{
  "hidden_size": 128,
  "num_key_value_heads": 1,
  "head_dim": 64,
  "norm": "layernorm",
  "positions": "rope",
  "rope_theta": 1030.0,
  "init_std_o": 0.0,
  "beta1": 0.95,
  "decay_shape": "exp",
  "train_tokens": 464600000,
  "dataset": "wikipedia_en"
}
Below are experts of layer 8 (counted from 0) of a mixture-of-experts language model. Rows are named up (a neuron's input weights, with its number) and show model dimensions 0-127. Each number is 50 + 15 x the weight over its row's rms, rounded and kept within 0 to 99.
Before each expert's rows: "gets" lists some tokens that make up at least twice as much of what it gets as of all text. This comes from a sample of Wikipedia text that the model never trained on. Tokens count by the router's weight.

# expert 115
gets: ",", "-", ";", " –", ":", " -"
up0:41 63 69 34 34 57 43 50 67 46 36 62 51 48 47 71 71 74 62 33 33 43 78 44 39 22 37 38 56 61 73 73 33 60 78 48 53 42 28 27 30 38 48 39 27 36 54 46 53 61 47 53 52 47 51 48 47 95 47 76 60 52 53 54 48 34 42 53 39 64 75 62 45 29 62 59 64 61 66 30 60 61 67 56 62 70 51 55 42 68 66 58 25 34 49 53 69 39 38 66 26 60 12 53 47 50 42 76 30 60 50 49 46 60 32 46 60 74 43 44 23 14 62 79 37 48 64 49
up1:48 42 46 71 65 29 54 37 51 34 66 60 77 45 47 68 40 65 60 46 39 43 56 49 64 70 57 55 50 60 43 31 43 55 78 55 50 41 46 28 59 27 32 32 59 64 44 42 65 55 56 51 23 37 51 22 45 57 58 56 65 58 43 79 30 60 49 14 49 46 64 48 37 34 48 29 60 63 58 22 32 40 63 32 41 63 67 52 64 58 29 17 80 57 56 58 20 31 27 49 37 44 53 51 72 45 34 54 22 52 92 44 57 47 15 38 44 74 39 41 56 40 56 81 59 58 37 62
up2:53 50 31 48 31 69 70 33 54 51 35 50 43 36 68 43 45 61 56 53 49 65 73 65 66 37 39 20 64 55 47 34 53 50 56 56 49 44 41 35 56 48 50 68 46 41 41 25 61 71 56 48 58 77 41 53 44 40 77 39 39 22 26 69 55 64 06 68 39 53 58 37 27 67 43 61 45 60 48 90 51 44 49 42 34 59 35 54 38 41 67 50 48 31 53 46 25 45 40 60 53 56 68 21 74 57 45 74 59 23 77 61 58 28 44 24 50 61 64 38 47 46 43 69 49 72 60 99
up3:62 48 74 74 43 61 68 46 61 61 65 71 35 81 52 43 60 47 70 48 48 53 77 66 46 40 27 62 43 58 63 34 47 52 44 41 57 59 47 33 51 36 52 60 78 44 36 68 43 45 72 67 63 59 65 61 38 12 46 36 46 47 54 68 36 41 50 35 43 49 40 45 49 38 35 06 41 42 57 31 44 36 42 62 48 56 53 24 84 66 44 37 38 55 35 53 32 03 63 76 32 60 74 49 60 60 44 58 28 35 51 40 37 38 75 67 33 66 41 45 54 56 42 30 84 36 66 41
up4:67 42 61 15 44 53 43 40 52 41 48 28 26 45 74 87 66 54 24 42 61 60 29 64 49 68 53 29 73 33 18 33 41 45 53 52 40 49 47 58 72 48 47 82 50 47 16 59 51 62 58 56 30 71 63 54 26 29 62 58 57 20 63 36 63 31 62 43 55 70 84 57 51 52 33 66 43 46 30 48 59 51 56 37 41 38 37 64 38 80 71 51 37 35 40 56 48 54 43 38 54 17 52 62 33 47 30 36 50 35 48 37 24 64 53 49 39 53 52 27 43 55 54 58 61 77 56 73
up5:63 83 49 87 43 65 25 40 66 41 83 62 40 54 40 34 51 76 34 36 41 51 72 25 46 62 42 70 80 65 36 50 38 49 61 56 43 65 64 45 54 51 51 43 46 47 16 63 54 51 30 62 55 37 50 40 38 48 50 55 36 69 57 53 53 09 39 53 58 37 49 42 17 77 23 54 50 41 59 56 55 63 62 55 41 48 56 32 38 61 77 38 61 44 51 53 17 25 44 44 37 50 78 40 54 44 16 50 37 37 55 46 34 51 43 51 23 54 59 34 56 20 66 43 54 35 71 65
up6:50 64 71 47 52 46 46 58 49 45 64 35 61 50 34 49 35 73 56 38 35 44 33 46 73 56 58 53 51 40 27 43 24 71 51 33 63 32 39 59 42 61 60 23 70 55 54 38 57 48 71 63 27 62 80 49 39 57 45 59 58 34 49 48 55 60 76 34 63 36 41 39 38 46 97 45 72 56 78 26 49 26 52 49 35 61 37 58 33 57 70 45 55 30 43 49 59 33 41 78 30 02 25 21 50 50 52 46 62 25 70 39 36 40 67 72 63 75 41 46 63 67 34 53 56 49 60 59
up7:26 45 52 65 37 31 68 31 52 19 47 50 38 62 45 37 50 38 23 45 40 54 60 61 58 59 57 57 64 71 12 11 37 49 24 34 74 46 71 69 52 69 41 27 57 36 31 45 61 65 45 55 43 38 36 63 68 80 52 75 83 62 50 56 57 17 28 39 67 41 51 71 73 46 47 47 57 51 54 47 41 38 29 28 69 44 35 73 57 44 75 44 39 33 71 55 43 47 37 47 33 50 31 66 62 30 76 55 33 67 31 53 41 60 56 49 41 64 58 58 63 64 45 34 49 58 53 68

# expert 158
gets: ",", ":", " |", ";", " -", " –"
up0:41 59 29 44 34 56 54 38 68 59 58 38 40 64 58 62 45 41 48 41 51 80 58 57 48 30 34 68 39 51 51 42 63 38 59 50 66 64 71 66 58 45 36 16 58 30 29 23 37 43 63 56 55 66 47 56 56 62 65 52 66 49 27 60 33 50 52 76 53 53 15 74 71 54 41 49 20 34 60 42 85 29 59 42 57 81 57 44 63 41 20 72 51 30 57 37 40 36 59 30 58 47 60 54 37 71 33 96 64 45 48 59 42 77 45 41 48 44 56 40 59 46 88 56 22 53 53 46
up1:58 69 42 60 43 47 46 62 36 30 43 32 55 40 39 75 66 44 29 61 48 45 70 60 52 48 42 60 72 51 37 62 31 53 56 42 50 44 44 75 43 58 37 41 36 38 42 79 42 59 76 58 28 37 59 53 33 42 75 59 45 50 68 54 50 46 45 35 68 68 62 65 59 53 60 58 73 91 57 26 51 60 65 50 19 39 50 58 45 67 51 37 18 31 96 41 55 28 52 48 08 65 68 27 44 35 58 37 42 22 55 54 60 41 46 28 64 37 29 27 63 41 65 78 44 46 46 44
up2:69 23 51 56 74 52 45 44 63 29 56 61 36 66 47 64 11 37 69 54 48 42 58 65 79 52 31 47 41 59 50 61 60 49 66 29 50 63 39 32 60 39 60 14 53 54 71 60 51 38 67 52 39 50 56 36 64 51 30 51 51 39 35 88 39 59 59 40 64 40 33 16 48 46 59 30 43 48 59 60 27 26 33 65 67 76 50 27 44 42 50 29 73 60 52 40 13 40 32 63 68 43 34 64 73 48 51 38 79 69 38 68 63 55 44 48 71 26 51 59 44 36 45 52 65 47 35 74
up3:43 33 50 53 25 62 38 39 49 52 71 25 30 36 64 62 44 50 35 25 62 59 60 50 51 36 36 50 41 87 70 68 67 33 61 58 71 60 50 39 71 76 60 47 38 32 85 70 52 79 22 62 66 49 50 54 54 54 82 51 75 39 27 39 37 65 29 66 58 28 38 55 39 49 34 72 18 45 49 47 66 49 60 53 60 55 31 13 36 54 37 72 42 41 40 37 17 58 39 49 70 57 49 36 37 66 53 62 63 34 46 64 50 49 75 51 60 62 35 70 47 64 39 47 62 62 48 49
up4:28 61 86 69 25 41 66 48 55 55 44 77 41 51 63 45 53 57 18 45 47 62 35 73 37 82 41 47 46 56 49 37 39 63 74 61 76 59 42 49 50 45 32 68 73 40 38 51 47 56 57 70 56 52 57 74 35 65 56 81 64 23 55 26 15 55 45 32 56 62 60 65 34 72 54 44 42 53 49 27 47 58 54 68 34 46 32 50 69 67 41 81 41 47 47 56 25 42 53 32 61 23 37 57 78 47 45 57 47 34 48 55 31 43 30 27 40 72 39 53 49 28 61 67 44 30 40 78
up5:39 51 55 50 49 52 75 65 82 40 28 72 56 60 42 67 43 38 32 60 41 41 63 49 88 49 61 60 54 43 30 57 46 64 35 29 71 25 54 27 56 24 54 26 59 51 45 60 34 82 48 67 35 47 44 38 44 00 54 44 67 64 31 62 64 48 63 43 60 34 54 35 54 52 47 54 64 60 21 44 60 55 24 48 28 56 38 55 48 44 38 59 27 25 55 53 42 59 41 64 52 47 25 81 72 37 35 54 83 47 47 70 60 66 54 47 48 42 45 42 52 86 48 32 49 54 37 59
up6:76 46 58 49 72 47 39 50 20 52 45 55 45 65 47 57 65 49 48 29 59 41 62 51 43 65 51 27 15 70 28 66 47 55 60 64 43 43 46 47 72 26 52 35 36 60 63 55 46 44 59 42 35 55 35 47 60 61 71 68 61 32 44 60 41 58 26 54 15 33 46 54 64 49 36 32 28 48 60 51 75 51 37 49 57 33 59 45 29 72 59 34 56 34 41 40 39 43 44 52 23 53 46 62 70 07 56 88 26 56 79 39 33 65 53 49 43 23 54 44 65 21 56 53 54 91 31 40
up7:43 63 61 54 43 47 63 38 63 47 38 26 73 05 59 41 39 70 37 48 48 47 71 48 46 46 62 49 37 73 42 51 75 70 62 50 46 49 35 50 40 72 43 39 63 26 45 55 53 51 79 78 53 35 42 24 44 69 52 23 52 28 37 66 56 54 27 80 36 46 26 36 58 79 43 63 34 69 58 32 67 39 63 53 39 50 46 68 40 55 63 41 35 30 61 52 70 52 40 61 20 61 59 62 41 43 50 53 63 78 46 67 41 34 29 32 40 54 71 41 19 41 64 38 71 52 60 82

# expert 30
gets: ",", "'s", " and", "an", "er", "el"
up0:46 38 70 66 37 52 53 67 46 44 37 64 55 51 32 65 64 31 25 53 38 73 58 48 42 59 44 55 73 56 35 45 56 42 53 53 46 71 46 45 90 64 44 28 67 18 15 54 53 36 48 67 71 42 32 53 59 77 60 33 57 41 24 49 31 29 44 30 69 59 65 68 45 34 44 60 62 42 70 75 60 58 55 57 54 51 50 56 71 32 36 53 64 46 31 41 37 59 59 28 40 22 25 33 42 67 77 68 48 53 35 73 42 58 73 41 40 61 82 33 58 44 69 60 49 60 19 62
up1:34 56 69 62 58 50 46 56 41 50 67 41 33 46 58 44 56 33 25 32 34 49 64 41 45 44 41 45 71 48 22 72 50 39 66 67 77 59 36 30 27 63 44 20 47 38 38 47 54 71 40 72 26 41 36 50 42 27 49 46 56 43 58 36 59 68 37 51 59 33 59 32 63 36 45 44 80 76 69 55 60 55 38 50 21 70 55 45 64 61 24 49 28 71 40 51 40 56 73 47 24 99 41 53 33 53 46 49 65 14 69 68 71 70 38 31 48 79 59 45 36 51 43 53 34 50 54 49
up2:46 54 51 44 50 55 50 62 54 56 52 41 57 54 23 43 51 64 40 46 92 49 66 70 49 21 36 67 41 50 61 49 64 48 55 48 33 48 45 34 16 41 48 41 31 46 57 72 52 59 47 61 18 42 65 83 70 80 92 58 38 57 50 33 39 70 47 33 65 27 55 63 65 55 34 82 43 66 58 35 77 55 48 58 50 52 26 50 56 47 39 65 51 44 90 50 37 42 19 23 31 30 42 25 63 42 40 50 53 61 43 53 69 55 63 45 54 62 60 42 38 66 53 28 49 59 21 53
up3:49 28 66 32 69 56 45 31 66 60 59 72 65 36 48 60 31 61 32 57 77 61 46 39 60 61 47 37 48 45 31 29 47 26 74 57 46 81 50 55 71 57 41 57 60 45 49 44 59 35 74 41 31 68 13 70 41 55 84 38 64 32 46 74 39 53 41 32 85 33 61 69 54 39 68 66 55 43 64 56 57 47 32 23 66 67 12 66 51 58 38 31 49 36 41 36 30 32 62 55 64 43 46 47 64 64 46 56 46 45 39 66 76 34 34 50 52 54 68 31 70 53 53 27 34 39 64 40
up4:40 53 69 71 44 68 44 42 47 46 46 54 26 60 64 58 23 57 27 54 50 58 60 37 25 40 38 45 58 51 42 34 58 25 44 37 55 36 40 30 56 53 30 50 46 55 13 68 68 72 45 24 61 35 45 10 85 75 43 42 83 40 26 40 70 33 72 42 33 75 50 57 26 65 71 70 47 44 41 56 56 48 46 52 49 41 26 66 60 54 48 39 36 38 21 46 27 53 46 52 67 61 56 68 48 74 62 61 49 57 35 58 37 53 45 76 35 48 60 32 25 39 57 38 37 60 21 52
up5:44 64 55 55 64 48 31 38 60 42 40 70 35 67 66 29 74 39 61 76 63 46 18 34 52 44 50 25 39 41 38 44 71 72 47 72 31 68 24 18 54 40 52 57 53 59 58 46 55 57 60 38 61 62 50 56 37 59 69 74 76 44 34 47 67 56 24 58 59 51 47 64 35 55 41 55 35 49 30 52 48 52 24 42 74 78 67 42 61 60 41 65 77 48 45 15 52 34 62 49 43 26 55 63 40 68 67 79 60 51 60 64 24 48 68 38 31 30 31 16 59 75 44 41 65 49 53 57
up6:64 48 68 70 18 34 68 29 67 65 46 37 37 52 59 48 59 54 46 70 47 42 59 52 41 50 45 53 54 70 32 46 48 70 69 34 37 49 54 50 49 53 69 60 36 47 62 66 51 49 75 40 60 64 42 09 35 52 53 73 62 71 68 52 58 12 60 21 31 71 22 65 57 50 54 24 50 34 51 26 32 44 44 31 41 50 62 53 56 55 39 48 56 36 52 56 56 25 20 78 56 69 63 61 70 77 51 50 16 57 64 63 47 71 12 37 58 30 44 38 47 68 33 45 62 56 42 58
up7:48 70 79 44 62 58 41 56 61 69 58 55 47 35 71 42 57 36 48 34 62 54 62 57 39 38 41 61 87 46 46 73 41 44 35 35 40 50 74 13 55 39 19 68 36 46 43 30 60 45 56 26 53 24 33 69 46 87 45 56 74 41 57 80 33 17 68 47 64 45 51 58 17 65 49 26 52 72 82 33 34 32 48 49 35 44 35 45 30 37 37 65 49 43 60 67 14 44 51 41 53 47 43 46 57 50 53 68 43 53 36 56 57 71 61 53 67 47 72 62 68 37 66 57 53 51 34 58

# expert 23
gets: "an", "ar", "or", "ur", "am", " an"
up0:56 54 93 52 63 58 97 40 26 62 79 21 55 45 50 66 54 47 57 43 60 68 83 21 31 45 67 43 43 27 32 58 36 72 56 62 47 53 41 62 75 83 57 29 45 61 25 43 53 55 23 53 34 58 48 44 69 40 51 57 61 47 41 25 60 38 55 31 56 50 61 61 29 46 51 39 73 51 53 59 29 47 53 35 70 61 52 44 59 50 42 42 42 33 48 42 61 62 27 55 42 51 67 76 84 65 43 50 38 30 66 49 29 32 57 50 48 29 37 41 63 38 73 48 40 41 32 44
up1:70 39 57 73 48 29 44 48 47 15 93 65 44 24 36 41 39 54 42 67 29 61 67 49 58 52 47 44 54 68 29 62 64 68 65 26 54 74 40 47 53 62 50 46 67 56 54 43 58 82 73 47 32 50 40 41 37 46 56 63 70 33 41 57 42 43 51 41 71 50 61 16 58 78 24 16 60 31 51 61 41 55 28 32 81 87 46 44 61 35 46 39 36 33 45 28 51 62 30 37 72 50 44 65 62 52 48 62 62 53 63 46 62 44 66 43 38 23 61 39 49 50 58 29 58 45 31 48
up2:55 27 64 44 41 62 45 72 26 54 71 52 51 52 28 51 62 14 51 36 43 85 30 48 60 26 65 44 42 48 52 21 62 59 66 67 74 35 54 50 65 70 68 35 47 46 50 59 61 49 15 34 71 41 20 51 27 35 70 53 44 33 48 48 62 37 46 64 51 35 54 56 28 48 63 67 56 68 44 82 80 54 41 68 45 41 51 35 51 52 53 33 40 42 67 37 84 59 60 55 58 39 23 45 26 20 53 47 60 59 73 57 22 52 37 40 40 40 66 46 27 28 62 39 49 62 52 53
up3:45 43 49 57 45 35 56 62 36 28 26 57 45 53 55 68 34 39 47 64 70 60 59 27 35 31 50 43 55 76 42 32 51 46 62 33 66 57 39 82 68 39 27 58 55 56 61 42 62 51 30 48 40 47 40 38 67 50 52 48 74 77 35 33 56 67 54 25 37 72 74 62 53 36 36 51 33 54 52 76 19 49 35 45 65 56 38 29 76 49 28 49 35 48 72 33 53 41 33 59 53 35 69 69 92 59 56 58 52 44 60 78 43 57 39 37 13 50 32 43 44 62 15 65 43 32 67 65
up4:50 59 71 58 58 80 55 39 54 51 57 66 33 30 36 60 39 34 69 42 49 60 57 36 45 20 39 61 34 68 51 53 52 56 58 44 28 52 15 65 47 42 49 28 53 45 30 55 71 54 48 65 27 48 62 47 69 30 67 33 82 37 67 45 37 56 82 65 71 38 53 66 26 26 43 58 35 39 60 62 99 33 73 23 63 56 25 69 44 65 40 49 38 43 65 39 34 35 36 42 30 58 48 48 61 53 42 62 45 32 48 49 55 65 58 60 45 33 59 51 66 50 66 46 59 46 11 49
up5:51 14 35 69 76 39 72 74 56 23 46 59 54 41 55 21 32 51 43 49 63 71 55 31 44 57 22 48 60 22 24 38 54 52 57 18 64 58 54 77 47 52 20 51 63 55 57 46 55 61 61 35 42 40 47 29 44 69 60 35 63 37 47 43 44 68 88 41 26 57 50 46 35 45 57 60 27 51 44 66 47 41 43 28 62 70 51 45 33 77 51 34 61 51 58 57 63 42 60 50 61 35 59 49 41 47 42 56 62 71 38 74 86 80 22 52 40 61 55 47 35 69 61 25 31 62 55 56
up6:42 54 25 76 36 56 41 58 66 48 73 59 58 31 81 57 39 40 38 83 58 53 50 65 27 38 53 43 62 72 45 54 59 49 33 71 56 38 36 66 49 43 15 60 51 28 41 41 49 43 37 09 63 41 27 51 52 34 58 75 50 40 40 47 70 46 48 50 59 56 71 55 40 36 59 58 41 48 46 35 55 36 76 37 44 68 42 33 45 83 17 43 66 62 64 66 53 36 28 42 12 45 23 71 64 30 29 60 69 49 80 45 59 54 49 29 50 59 48 32 40 44 74 57 43 48 50 52
up7:97 51 65 49 58 55 65 45 45 43 80 62 10 48 40 56 66 52 57 52 38 65 67 49 69 49 20 43 69 32 50 78 54 41 39 63 75 45 35 50 45 59 73 40 53 44 13 33 30 39 44 30 59 62 62 56 68 32 74 78 53 43 58 46 44 13 30 48 53 48 74 60 50 72 64 43 48 43 53 46 35 42 30 72 66 51 34 35 51 52 51 42 61 53 67 38 27 65 21 53 48 53 40 74 51 41 49 71 58 23 58 42 65 54 58 35 52 37 50 33 33 43 63 69 47 77 44 36

# expert 71
gets: "198", "199", "200", " He", "|", "201"
up0:61 41 87 50 44 70 60 30 35 47 69 64 59 62 65 55 81 52 57 62 55 31 80 40 79 59 29 60 50 51 44 51 64 72 55 34 50 28 44 50 69 63 40 36 75 21 40 30 45 60 41 39 44 25 66 23 50 40 42 36 66 24 39 73 44 56 53 59 39 46 62 51 52 54 52 78 25 35 55 50 52 25 61 63 64 61 44 62 17 59 53 65 43 40 41 15 52 77 57 51 53 61 40 42 56 50 37 79 46 31 59 35 33 38 56 50 31 21 52 43 26 35 70 59 41 42 64 70
up1:61 72 29 66 36 22 53 35 60 19 67 68 17 22 31 38 51 45 44 38 52 44 54 49 44 81 44 70 67 49 38 52 10 32 38 44 51 60 51 64 71 38 64 56 52 53 44 47 47 52 16 72 30 70 48 60 75 49 60 42 46 52 58 41 49 54 33 27 55 26 55 47 51 64 49 19 50 54 48 47 48 43 29 56 49 54 43 49 48 68 45 51 37 76 75 66 53 57 30 57 40 61 33 69 64 63 67 56 27 54 47 61 64 54 31 32 50 55 58 58 42 91 44 57 44 78 50 86
up2:31 40 56 71 36 42 71 54 55 56 74 85 50 51 42 46 30 55 49 57 41 53 48 52 43 39 49 70 24 61 66 69 14 60 65 60 54 54 71 33 54 43 27 47 49 40 46 32 32 41 55 36 36 21 35 56 48 62 62 62 56 46 55 53 42 55 49 48 46 42 73 61 32 34 29 48 65 54 51 44 88 75 63 39 25 59 49 76 41 83 48 69 21 53 44 41 59 64 49 43 34 21 57 35 76 49 52 66 27 11 61 50 57 45 39 65 51 48 33 56 50 64 59 53 08 50 56 74
up3:52 43 41 44 63 20 34 58 57 40 53 58 72 64 68 66 37 46 44 71 51 56 35 57 58 39 43 55 54 56 35 68 43 36 66 35 42 60 32 46 57 44 32 38 59 44 57 31 28 59 59 62 25 41 55 35 61 60 43 59 52 63 32 23 37 64 42 79 46 54 42 43 51 64 78 58 54 54 59 17 54 30 66 48 30 35 12 17 53 93 69 41 57 77 28 57 35 25 23 47 59 43 55 44 80 31 56 44 61 52 50 84 55 52 62 42 56 49 84 51 66 73 41 48 53 52 35 31
up4:30 66 50 63 73 61 36 59 44 36 55 45 41 29 24 58 51 41 53 07 42 71 75 26 63 47 45 63 48 30 34 39 35 35 54 18 56 66 72 54 51 65 46 38 50 50 71 39 72 75 52 38 46 52 47 35 69 62 48 51 53 20 35 59 37 36 27 78 70 50 62 64 55 57 53 48 55 34 37 21 51 39 32 69 77 60 63 50 81 62 31 43 71 34 74 50 85 33 36 56 66 32 33 52 54 54 48 33 78 56 53 44 53 37 68 51 44 74 44 32 36 40 49 47 54 39 43 61
up5:56 34 56 62 53 23 53 51 46 56 39 51 58 67 63 38 40 35 37 68 58 40 48 30 63 43 70 80 24 51 34 32 78 49 39 49 61 39 66 24 62 79 45 34 38 41 36 60 42 52 62 43 42 21 58 60 62 44 39 45 29 42 65 32 44 69 57 35 43 31 72 53 60 48 56 42 77 72 70 62 58 57 09 58 62 58 60 68 42 21 67 52 43 68 46 51 58 58 33 64 70 30 22 50 68 35 46 80 64 23 68 58 47 36 46 34 73 57 63 28 57 81 46 63 50 42 38 69
up6:45 46 61 60 44 73 71 55 00 51 35 70 68 40 48 58 50 56 52 40 46 67 27 11 57 62 43 68 52 44 46 65 66 76 75 50 56 47 47 32 42 14 40 54 63 69 37 29 41 60 46 42 57 42 73 40 34 63 77 39 68 16 71 63 57 49 52 47 83 63 54 67 43 49 50 59 26 54 50 38 51 58 53 66 35 59 36 45 62 81 53 59 19 79 56 43 54 38 54 61 24 50 50 56 25 41 36 60 44 57 53 34 45 44 31 32 33 64 40 40 56 37 57 72 49 35 65 64
up7:63 51 26 63 69 51 51 35 55 28 67 36 51 15 50 63 43 24 54 54 56 49 44 27 74 52 49 48 22 38 66 38 47 37 40 44 35 63 50 45 54 67 38 53 69 52 75 70 74 80 30 76 39 48 46 56 58 53 37 75 59 53 75 38 54 50 39 69 51 54 59 68 42 39 29 31 56 47 42 45 71 39 54 44 28 22 69 70 53 28 64 56 66 48 59 30 60 25 70 76 24 24 55 58 52 52 37 79 51 12 46 50 28 66 48 49 47 56 42 47 45 63 62 44 25 44 43 77

# expert 189
gets: " in", " In", "at", "in", "ar", "In"
up0:62 50 41 45 53 59 61 61 43 59 38 62 64 81 84 31 59 39 44 52 58 41 53 48 40 62 44 77 14 45 61 46 61 51 49 39 51 64 52 48 45 62 40 31 44 21 57 52 28 46 44 57 43 63 63 51 77 31 45 60 68 67 55 22 55 56 44 37 66 67 70 67 04 34 27 46 42 66 62 52 25 52 55 42 62 42 31 48 38 74 63 45 35 42 62 32 56 28 35 73 30 21 59 60 47 47 95 73 66 51 78 37 42 66 62 36 40 44 64 51 47 31 34 77 46 57 40 43
up1:56 38 44 53 42 40 36 45 06 25 59 52 45 44 39 38 52 73 52 62 53 44 43 32 63 59 47 70 30 46 48 59 46 43 36 69 79 36 60 62 20 83 54 23 50 38 67 49 53 46 60 68 51 51 60 58 61 48 59 40 56 32 41 68 31 67 71 54 92 21 59 51 57 60 34 44 33 67 35 74 48 35 66 61 34 67 69 27 30 72 35 38 63 55 39 32 18 49 50 33 60 59 56 60 59 44 77 70 60 59 61 49 39 74 54 50 72 44 45 36 48 66 54 68 59 28 20 52
up2:59 29 84 51 59 63 41 57 36 43 61 51 49 52 62 50 29 54 40 56 69 22 66 39 31 65 50 60 35 57 57 66 71 56 48 43 71 27 65 46 49 38 70 75 44 26 63 36 49 79 54 47 27 88 59 44 38 16 54 34 45 20 62 63 55 45 43 63 44 63 44 54 32 58 46 25 82 78 28 49 52 59 45 58 42 60 46 41 70 47 59 47 53 74 61 59 46 35 46 49 53 44 42 55 58 22 19 90 43 50 71 51 54 72 53 46 41 41 56 48 16 33 55 35 52 75 41 42
up3:55 36 51 46 63 39 39 62 41 12 61 67 46 51 25 52 51 73 38 60 66 24 28 15 85 73 52 48 23 51 57 60 58 56 52 31 96 38 47 85 64 63 32 49 50 42 71 61 47 50 69 48 53 72 58 43 53 20 42 64 39 45 31 47 56 49 20 35 57 31 66 39 42 38 71 34 44 60 43 65 51 24 22 54 71 64 43 44 73 65 53 40 58 50 50 31 54 46 56 58 40 46 59 64 48 46 41 76 60 59 49 39 45 60 34 68 66 39 52 56 67 71 41 21 52 40 44 65
up4:55 39 45 50 58 45 61 38 34 19 60 59 36 47 89 51 79 31 58 50 47 53 24 36 88 54 58 55 34 61 51 37 40 95 60 56 41 28 52 60 67 85 69 43 31 37 29 51 41 49 38 68 57 81 51 64 48 45 42 60 69 23 39 55 49 27 33 57 69 21 40 51 39 65 39 47 73 29 44 62 44 33 46 61 56 69 72 34 60 62 64 44 57 51 36 56 42 64 41 30 40 52 37 66 40 48 60 69 56 19 45 28 56 44 56 56 50 49 28 59 42 66 26 64 48 73 38 45
up5:35 55 19 62 35 72 57 18 46 78 34 69 53 65 50 56 50 21 80 68 62 39 35 44 49 35 49 24 54 63 33 53 30 62 40 50 48 42 62 39 53 35 77 43 48 27 61 54 58 28 50 69 20 50 63 31 55 20 58 37 47 44 36 45 54 66 49 51 45 69 43 46 21 60 51 49 31 50 54 63 54 39 57 51 66 55 67 43 68 40 64 55 39 49 29 28 39 44 61 60 37 44 43 40 65 57 16 58 61 00 51 62 69 64 48 59 67 62 62 28 56 55 40 40 25 78 30 63
up6:60 33 38 51 43 55 28 65 40 24 43 52 38 64 87 61 40 56 38 71 49 02 41 45 74 46 44 48 50 59 30 51 60 36 37 61 66 42 39 51 63 53 71 57 42 48 48 40 72 67 49 86 44 80 51 21 56 40 63 28 37 49 43 50 45 50 45 23 32 80 54 53 41 81 71 48 63 86 57 50 48 24 34 68 53 78 58 51 33 61 61 53 55 45 70 36 58 44 54 49 36 54 45 33 67 41 51 58 85 58 53 47 43 67 63 43 48 31 47 33 35 38 45 19 67 51 66 49
up7:37 43 54 65 70 35 53 70 53 49 67 67 49 54 54 32 40 47 33 56 52 61 51 38 44 58 64 74 51 48 53 22 60 86 58 16 32 50 49 64 71 36 57 39 52 38 47 37 45 46 47 56 55 47 41 60 77 68 53 83 58 74 19 38 30 35 64 84 40 27 51 41 26 32 56 33 51 50 58 50 78 38 36 55 60 53 38 20 65 71 57 26 41 35 56 61 34 68 42 79 56 58 38 65 36 48 59 52 13 56 36 40 41 71 57 28 43 50 78 25 51 57 65 38 62 34 40 65